Weights of a small mixture-of-experts language model, trained from scratch on English Wikipedia.
Experts: 128 experts in each of 13 layers, 4 picks a token.
Training: a variant of Muon for the experts, 469M tokens, 7158 steps.
Below are experts of layer 10 (counted from 0) of a mixture-of-experts language model. Rows are named down (a neuron's output weights, with its number) and show model dimensions 0-127. Each number is 50 + 15 x the weight over its row's rms, rounded and kept within 0 to 99.
Before each expert's rows: a language model's description of what the expert responds to. This comes from a sample of Wikipedia text that the model never trained on.

# expert 40
It responds to: No, Co and function words
down0:65 52 56 74 52 55 72 43 52 56 46 60 52 41 43 52 65 47 71 60 34 70 73 79 48 51 37 48 49 37 23 60 56 58 76 24 57 62 51 37 69 40 82 34 24 38 32 38 69 58 35 45 39 64 42 49 39 24 66 36 41 56 29 45 65 50 37 48 70 37 63 72 44 43 46 23 73 42 30 38 32 45 65 60 57 48 50 46 86 53 17 50 55 49 34 43 44 86 46 31 41 68 57 35 23 44 69 65 46 63 34 51 36 67 18 48 22 27 57 40 56 36 68 68 55 53 60 60

# expert 3
It responds to: Engine specs, linguistic roots
down0:56 57 66 49 37 47 52 44 87 38 47 51 52 34 03 27 88 46 36 61 62 77 55 66 22 56 55 51 53 48 54 49 54 52 27 77 50 49 30 41 44 54 91 65 48 15 59 39 65 76 53 45 68 92 46 31 62 35 57 34 71 53 28 48 63 53 26 25 54 64 31 45 35 71 29 45 44 50 44 45 53 49 53 48 64 65 51 44 39 58 58 73 31 54 53 30 35 49 52 41 37 51 46 38 62 55 59 58 48 72 53 45 51 63 40 74 43 73 62 37 53 37 42 35 31 32 45 45

# expert 7
It responds to: Word-piece continuations, allow/to
down4:58 36 45 59 59 61 50 67 34 49 59 04 43 62 56 53 22 40 52 52 77 30 69 80 06 44 60 41 62 63 48 43 52 42 78 58 82 38 34 53 21 42 51 47 40 60 51 40 37 35 59 34 38 48 59 50 27 73 47 65 51 43 66 65 56 32 36 46 65 66 68 40 69 62 45 49 50 62 36 37 42 41 44 68 58 76 35 25 28 72 64 41 54 49 37 55 38 38 46 38 42 57 75 63 38 53 32 32 77 65 58 38 60 89 45 50 38 50 19 41 36 52 61 66 53 40 64 66

# expert 53
It responds to: Labels, company names, conjunctions
down0:45 51 54 38 67 38 60 59 58 42 72 49 64 53 65 67 37 86 40 41 50 59 35 42 37 44 41 42 23 50 58 35 46 46 55 43 56 51 63 56 36 36 46 37 19 58 47 61 72 42 70 59 44 28 63 66 35 38 65 57 31 46 60 58 70 24 28 66 54 31 23 62 72 71 33 49 62 41 47 18 36 48 83 49 40 36 90 32 64 66 82 50 53 57 33 35 56 40 70 56 53 39 33 86 71 64 55 43 42 23 57 35 49 70 36 58 70 43 53 57 50 50 58 54 26 20 40 45

# expert 13
It responds to: Technical nouns and fragments
down0:54 29 31 63 65 48 54 63 26 67 56 60 36 58 10 38 35 59 45 67 35 54 54 43 00 47 61 55 73 35 52 73 52 42 51 43 45 82 33 46 62 32 46 47 52 82 54 38 51 59 39 58 76 55 45 51 37 55 27 54 54 56 43 55 36 71 56 62 53 65 35 46 47 59 59 47 59 77 64 35 77 29 36 62 44 48 24 41 62 82 32 52 87 45 21 43 32 53 60 36 43 53 44 59 47 39 51 61 14 64 40 42 45 64 51 49 68 46 42 64 66 40 50 21 59 38 78 50

# expert 26
It responds to: Digits and country names
down0:46 60 49 33 44 33 42 52 76 48 60 56 55 45 43 22 55 40 84 60 35 63 54 66 56 49 42 69 50 72 13 55 31 58 40 66 40 45 84 59 44 32 43 52 46 50 53 42 61 34 48 38 55 46 43 28 17 33 67 63 50 80 37 56 36 46 68 68 53 35 65 63 55 30 53 88 57 40 46 41 55 72 64 35 33 27 58 55 93 56 26 27 21 35 55 46 37 41 71 50 70 31 74 42 61 40 37 53 61 34 70 60 49 68 49 57 43 67 52 49 55 35 46 72 67 38 53 32

# expert 42
It responds to: Digits and name beginnings
down0:57 84 48 95 46 57 28 79 54 38 63 16 58 61 47 26 58 35 49 44 48 60 67 37 63 15 56 69 57 41 46 43 63 55 72 54 51 44 50 46 76 57 49 72 15 40 69 48 56 50 55 55 54 29 35 13 43 41 64 68 35 54 36 63 59 39 42 44 42 67 69 54 64 56 64 20 74 32 56 54 40 56 46 47 38 40 42 44 41 59 40 43 40 20 58 47 47 63 34 48 54 34 67 24 38 27 60 59 74 55 41 43 65 60 62 69 61 59 28 15 41 39 54 53 61 57 66 60

# expert 57
It responds to: Name-initial pieces
down0:43 47 84 63 52 68 68 38 37 34 43 53 56 51 24 49 48 45 46 50 25 54 49 53 15 59 49 82 49 52 53 40 52 60 22 52 77 21 44 47 44 57 55 22 61 50 59 57 51 60 55 71 26 60 52 30 75 54 47 77 44 62 80 49 51 58 47 51 14 51 42 37 64 62 37 67 40 61 40 57 37 55 24 77 53 55 39 51 63 50 42 40 49 90 32 45 41 87 65 52 33 57 38 46 30 27 58 57 58 72 60 42 32 44 37 43 45 65 22 56 40 79 45 58 45 39 19 56

# expert 11
It responds to: Word-initial consonant pieces
down0:66 54 50 44 53 34 46 38 52 37 58 59 41 59 53 43 75 59 68 15 44 38 47 50 37 84 54 63 63 34 47 24 36 37 60 30 19 51 30 47 72 41 36 29 37 74 41 26 42 47 73 58 42 44 62 46 55 64 60 47 60 24 51 41 54 71 60 53 56 40 37 42 35 66 51 45 31 44 59 26 67 76 17 34 51 47 32 52 55 67 26 64 57 69 87 42 68 38 52 39 62 47 78 61 75 67 49 46 49 62 63 67 60 52 75 63 39 37 54 26 66 44 59 36 16 74 55 37

# expert 35
It responds to: Names in sports and media
down0:42 35 60 71 73 28 61 20 54 63 19 26 59 33 38 38 57 61 78 48 44 60 61 54 64 51 40 78 40 50 67 64 38 47 69 48 70 54 27 53 35 65 51 44 60 47 52 50 55 61 46 53 54 50 53 52 52 36 52 47 36 43 57 66 56 26 28 52 44 14 51 72 61 45 75 73 38 28 29 48 39 62 49 47 56 38 29 46 45 73 41 72 22 69 75 57 37 52 12 28 43 57 62 24 51 53 32 49 81 52 73 62 18 34 45 69 53 81 50 43 47 41 66 54 49 37 67 60

# expert 21
It responds to: Names in lists
down0:52 57 56 60 42 70 58 47 65 40 31 53 38 50 69 69 12 54 18 64 46 61 44 67 44 53 41 36 33 63 38 56 71 45 32 57 43 45 60 70 66 54 70 41 63 75 78 52 24 28 63 25 36 53 38 44 11 28 45 65 55 62 50 62 39 61 55 58 71 46 69 55 35 36 51 34 33 51 57 60 22 80 47 52 51 36 52 44 17 55 24 50 48 31 41 56 35 60 53 48 37 60 45 58 88 45 49 53 50 52 71 18 67 72 23 52 39 51 29 42 55 72 50 54 66 74 55 61

# expert 38
It responds to: List hyphens, name starts
down3:38 61 48 58 46 41 40 46 73 46 55 43 36 62 34 35 63 42 42 58 54 47 54 58 40 67 50 38 34 57 27 73 82 27 45 54 53 08 56 40 44 27 69 45 58 46 86 66 55 68 55 48 28 46 52 73 34 73 82 71 57 53 48 42 48 45 34 46 49 50 59 51 79 79 53 15 62 50 44 34 32 30 51 36 13 29 51 34 26 65 60 34 59 55 46 73 43 46 46 79 56 65 36 68 53 66 39 76 59 62 61 53 60 38 57 53 58 54 33 49 39 39 65 23 26 71 42 41

# expert 34
It responds to: Year and number digits
down3:72 64 51 70 18 56 56 35 50 31 53 46 68 28 57 41 42 69 29 51 60 27 22 63 41 61 53 39 23 31 56 41 63 36 30 56 59 59 36 61 53 56 52 75 46 33 55 36 56 34 48 46 47 64 57 56 48 25 55 68 30 54 67 40 48 52 34 41 71 40 34 47 81 46 22 52 46 67 42 62 52 43 74 41 56 32 63 27 73 41 62 56 49 56 63 24 57 67 72 42 66 47 32 72 32 66 59 74 35 51 73 76 26 20 46 54 58 47 66 52 38 16 62 72 51 29 62 64

# expert 0
It responds to: Mixed suffixes and punctuation
down0:55 41 65 66 19 68 52 86 32 71 62 20 60 60 35 57 82 67 66 21 39 30 39 49 58 45 49 43 49 53 68 64 48 65 67 57 51 46 45 62 44 52 51 38 36 45 54 45 43 48 20 39 53 25 51 57 32 66 63 82 46 62 18 45 41 60 76 23 46 52 57 70 64 45 63 48 32 51 73 61 63 62 77 83 42 58 53 42 65 62 44 31 58 55 50 33 53 22 42 68 33 44 43 52 60 59 28 44 50 36 74 46 47 44 48 48 43 37 61 14 67 19 30 44 53 42 37 39

# expert 54
It responds to: Commas, dashes, rare words
down0:47 38 57 52 42 20 33 55 32 76 58 21 29 57 61 61 26 52 58 41 57 50 39 26 46 34 41 59 48 42 34 68 62 50 46 42 53 40 33 79 49 40 52 46 35 24 31 34 40 48 56 82 71 65 75 66 57 64 51 22 58 34 56 40 45 65 44 63 65 45 60 25 30 64 67 38 42 54 51 27 31 73 57 22 67 56 47 54 45 48 75 57 59 57 64 87 77 44 33 52 64 71 19 64 54 28 68 60 53 49 80 54 72 40 23 56 50 46 46 43 59 53 62 29 62 63 43 52

# expert 10
It responds to: Mid-word fragments
down3:71 39 56 63 37 63 50 56 28 60 53 29 46 38 70 59 52 45 43 62 77 41 55 61 42 42 66 80 45 31 46 18 28 41 70 45 51 48 55 49 50 44 52 71 20 73 71 51 41 09 46 50 76 50 51 55 26 58 56 58 51 51 48 87 41 30 45 52 78 63 84 49 37 26 78 52 35 33 45 45 33 90 58 49 43 49 40 34 54 67 63 44 61 68 70 38 30 46 33 65 46 76 32 19 55 42 51 36 42 46 61 35 54 53 47 44 47 27 41 46 46 63 47 31 64 65 44 48

# expert 19
It responds to: Table pipes and titles
down6:39 38 58 21 62 56 31 64 69 73 40 46 43 35 70 22 34 36 47 46 44 33 49 67 44 73 42 54 68 60 49 32 45 24 56 56 70 45 66 68 60 58 64 44 82 79 48 46 68 53 58 46 63 34 70 40 64 60 52 48 17 58 44 16 63 55 73 60 81 62 48 66 49 64 44 73 63 26 41 54 45 41 38 44 78 49 48 33 35 55 38 57 53 35 42 31 57 21 54 30 36 36 52 36 57 47 27 53 32 50 42 20 76 16 73 61 57 53 43 64 69 57 43 37 62 41 64 45

# expert 55
It responds to: Titles, roles and articles
down0:55 50 71 57 43 54 44 51 32 54 69 81 61 47 40 64 44 46 78 36 61 42 17 40 19 35 44 52 48 33 49 31 81 55 57 44 35 68 49 36 55 52 53 72 56 44 73 67 51 43 44 16 65 62 76 67 22 46 33 67 52 54 40 63 67 57 49 43 33 48 33 59 66 21 53 39 72 60 69 61 66 63 38 41 16 77 72 68 31 55 40 48 44 49 68 62 65 43 32 40 57 54 50 53 40 39 59 51 50 10 19 63 53 66 56 44 55 23 44 26 39 62 38 56 60 51 68 33

# expert 45
It responds to: Dates and publication lists
down0:59 55 82 45 45 64 75 74 43 51 12 60 83 48 55 31 44 49 42 56 37 63 47 49 58 51 32 66 66 60 45 37 76 56 27 37 59 37 54 49 47 50 40 29 18 64 50 60 27 59 48 65 26 50 45 37 78 59 46 29 56 59 53 39 52 29 56 71 61 70 60 56 47 59 57 40 48 47 40 64 55 57 57 29 45 35 67 19 45 57 58 47 57 51 73 31 52 16 65 30 32 60 49 38 33 55 60 47 52 40 40 75 30 37 58 42 59 55 26 91 28 53 65 36 64 87 35 41

# expert 48
It responds to: Space before numbers
down3:60 67 28 51 63 52 31 69 45 42 73 27 74 32 69 39 65 36 41 21 65 56 38 46 44 38 51 29 37 64 29 54 28 40 40 44 58 61 74 55 63 58 52 46 62 39 44 54 00 50 46 33 72 62 66 77 61 73 72 45 52 52 49 38 59 57 64 37 54 47 60 63 54 64 66 27 47 70 65 46 47 61 46 47 56 51 38 79 31 68 57 46 37 56 69 66 20 53 45 41 37 31 51 54 40 47 69 53 45 39 66 80 58 57 01 62 28 38 36 36 38 26 48 42 52 61 57 56

# expert 36
It responds to: Table cells and non-Latin bytes
down0:68 37 59 57 55 30 42 56 54 56 41 56 71 38 53 66 26 60 46 47 44 39 81 26 30 63 54 34 37 38 42 64 45 67 39 18 40 40 51 37 61 33 58 45 53 38 51 56 40 77 49 55 67 71 47 45 36 42 40 49 59 60 44 52 42 26 50 84 55 59 68 47 12 49 58 44 90 30 42 31 76 53 36 32 29 52 73 49 56 52 57 54 25 50 47 69 48 43 29 48 60 57 41 46 24 68 29 66 59 87 45 42 36 30 52 31 51 46 62 75 41 69 77 79 64 71 67 46

# expert 1
It responds to: National and place modifiers
down0:50 77 31 48 77 41 48 51 34 63 17 59 21 74 38 60 30 28 61 51 55 34 56 55 58 40 29 49 21 80 51 55 43 67 00 45 43 67 41 32 46 38 39 58 45 59 59 63 39 49 70 66 57 59 92 64 57 42 38 45 68 52 40 62 47 40 51 41 34 41 53 58 68 68 64 49 38 58 70 66 45 73 57 34 33 40 33 41 36 26 44 29 52 63 57 65 45 40 68 36 36 69 62 38 30 43 63 36 52 44 38 69 39 56 73 58 59 45 55 45 69 46 55 53 51 25 87 58

# expert 8
It responds to: Noun heads, abbreviations
down3:65 46 60 52 44 63 35 31 61 53 15 52 87 55 34 62 40 44 34 45 49 33 51 63 57 49 35 63 81 50 48 74 43 36 37 42 45 47 66 58 47 56 68 47 49 46 64 38 50 45 40 47 45 61 43 49 61 59 28 51 50 70 55 55 65 59 71 88 66 49 59 42 40 37 81 42 45 57 19 33 82 63 43 26 56 69 65 44 33 72 11 54 51 39 52 41 52 23 60 37 21 54 43 43 51 64 50 54 22 44 40 42 74 46 29 31 63 43 52 51 65 45 52 75 49 80 09 40

# expert 60
It responds to: Mid-word endings and pronouns
down0:41 77 55 86 65 57 43 55 56 46 45 52 16 52 54 34 42 24 76 74 42 43 55 49 37 42 36 45 58 84 69 39 40 51 46 56 29 69 80 40 42 68 56 61 44 31 47 29 22 78 42 17 37 78 47 69 37 56 51 45 52 41 40 55 66 38 60 53 40 66 48 59 79 52 50 70 25 40 19 30 53 59 61 57 75 12 37 19 49 61 57 53 44 74 31 32 44 49 62 54 40 42 68 52 56 48 22 72 53 54 50 55 42 59 77 46 43 30 52 50 48 49 53 48 53 50 51 42

# expert 9
It responds to: Scattered pieces, math symbols
down0:51 56 40 64 39 56 33 53 38 55 31 33 38 27 72 57 78 74 60 48 33 44 53 77 62 57 86 65 48 51 54 68 10 60 53 46 53 21 20 62 40 46 56 63 41 37 59 37 40 45 51 66 45 23 48 29 24 63 81 35 49 53 42 89 47 58 36 65 54 43 43 47 56 63 43 67 74 58 61 45 60 58 70 40 43 66 37 54 25 52 70 61 25 61 56 50 46 34 80 55 51 51 40 62 51 68 24 56 45 48 55 59 52 37 42 46 42 41 22 32 62 15 46 35 50 47 80 50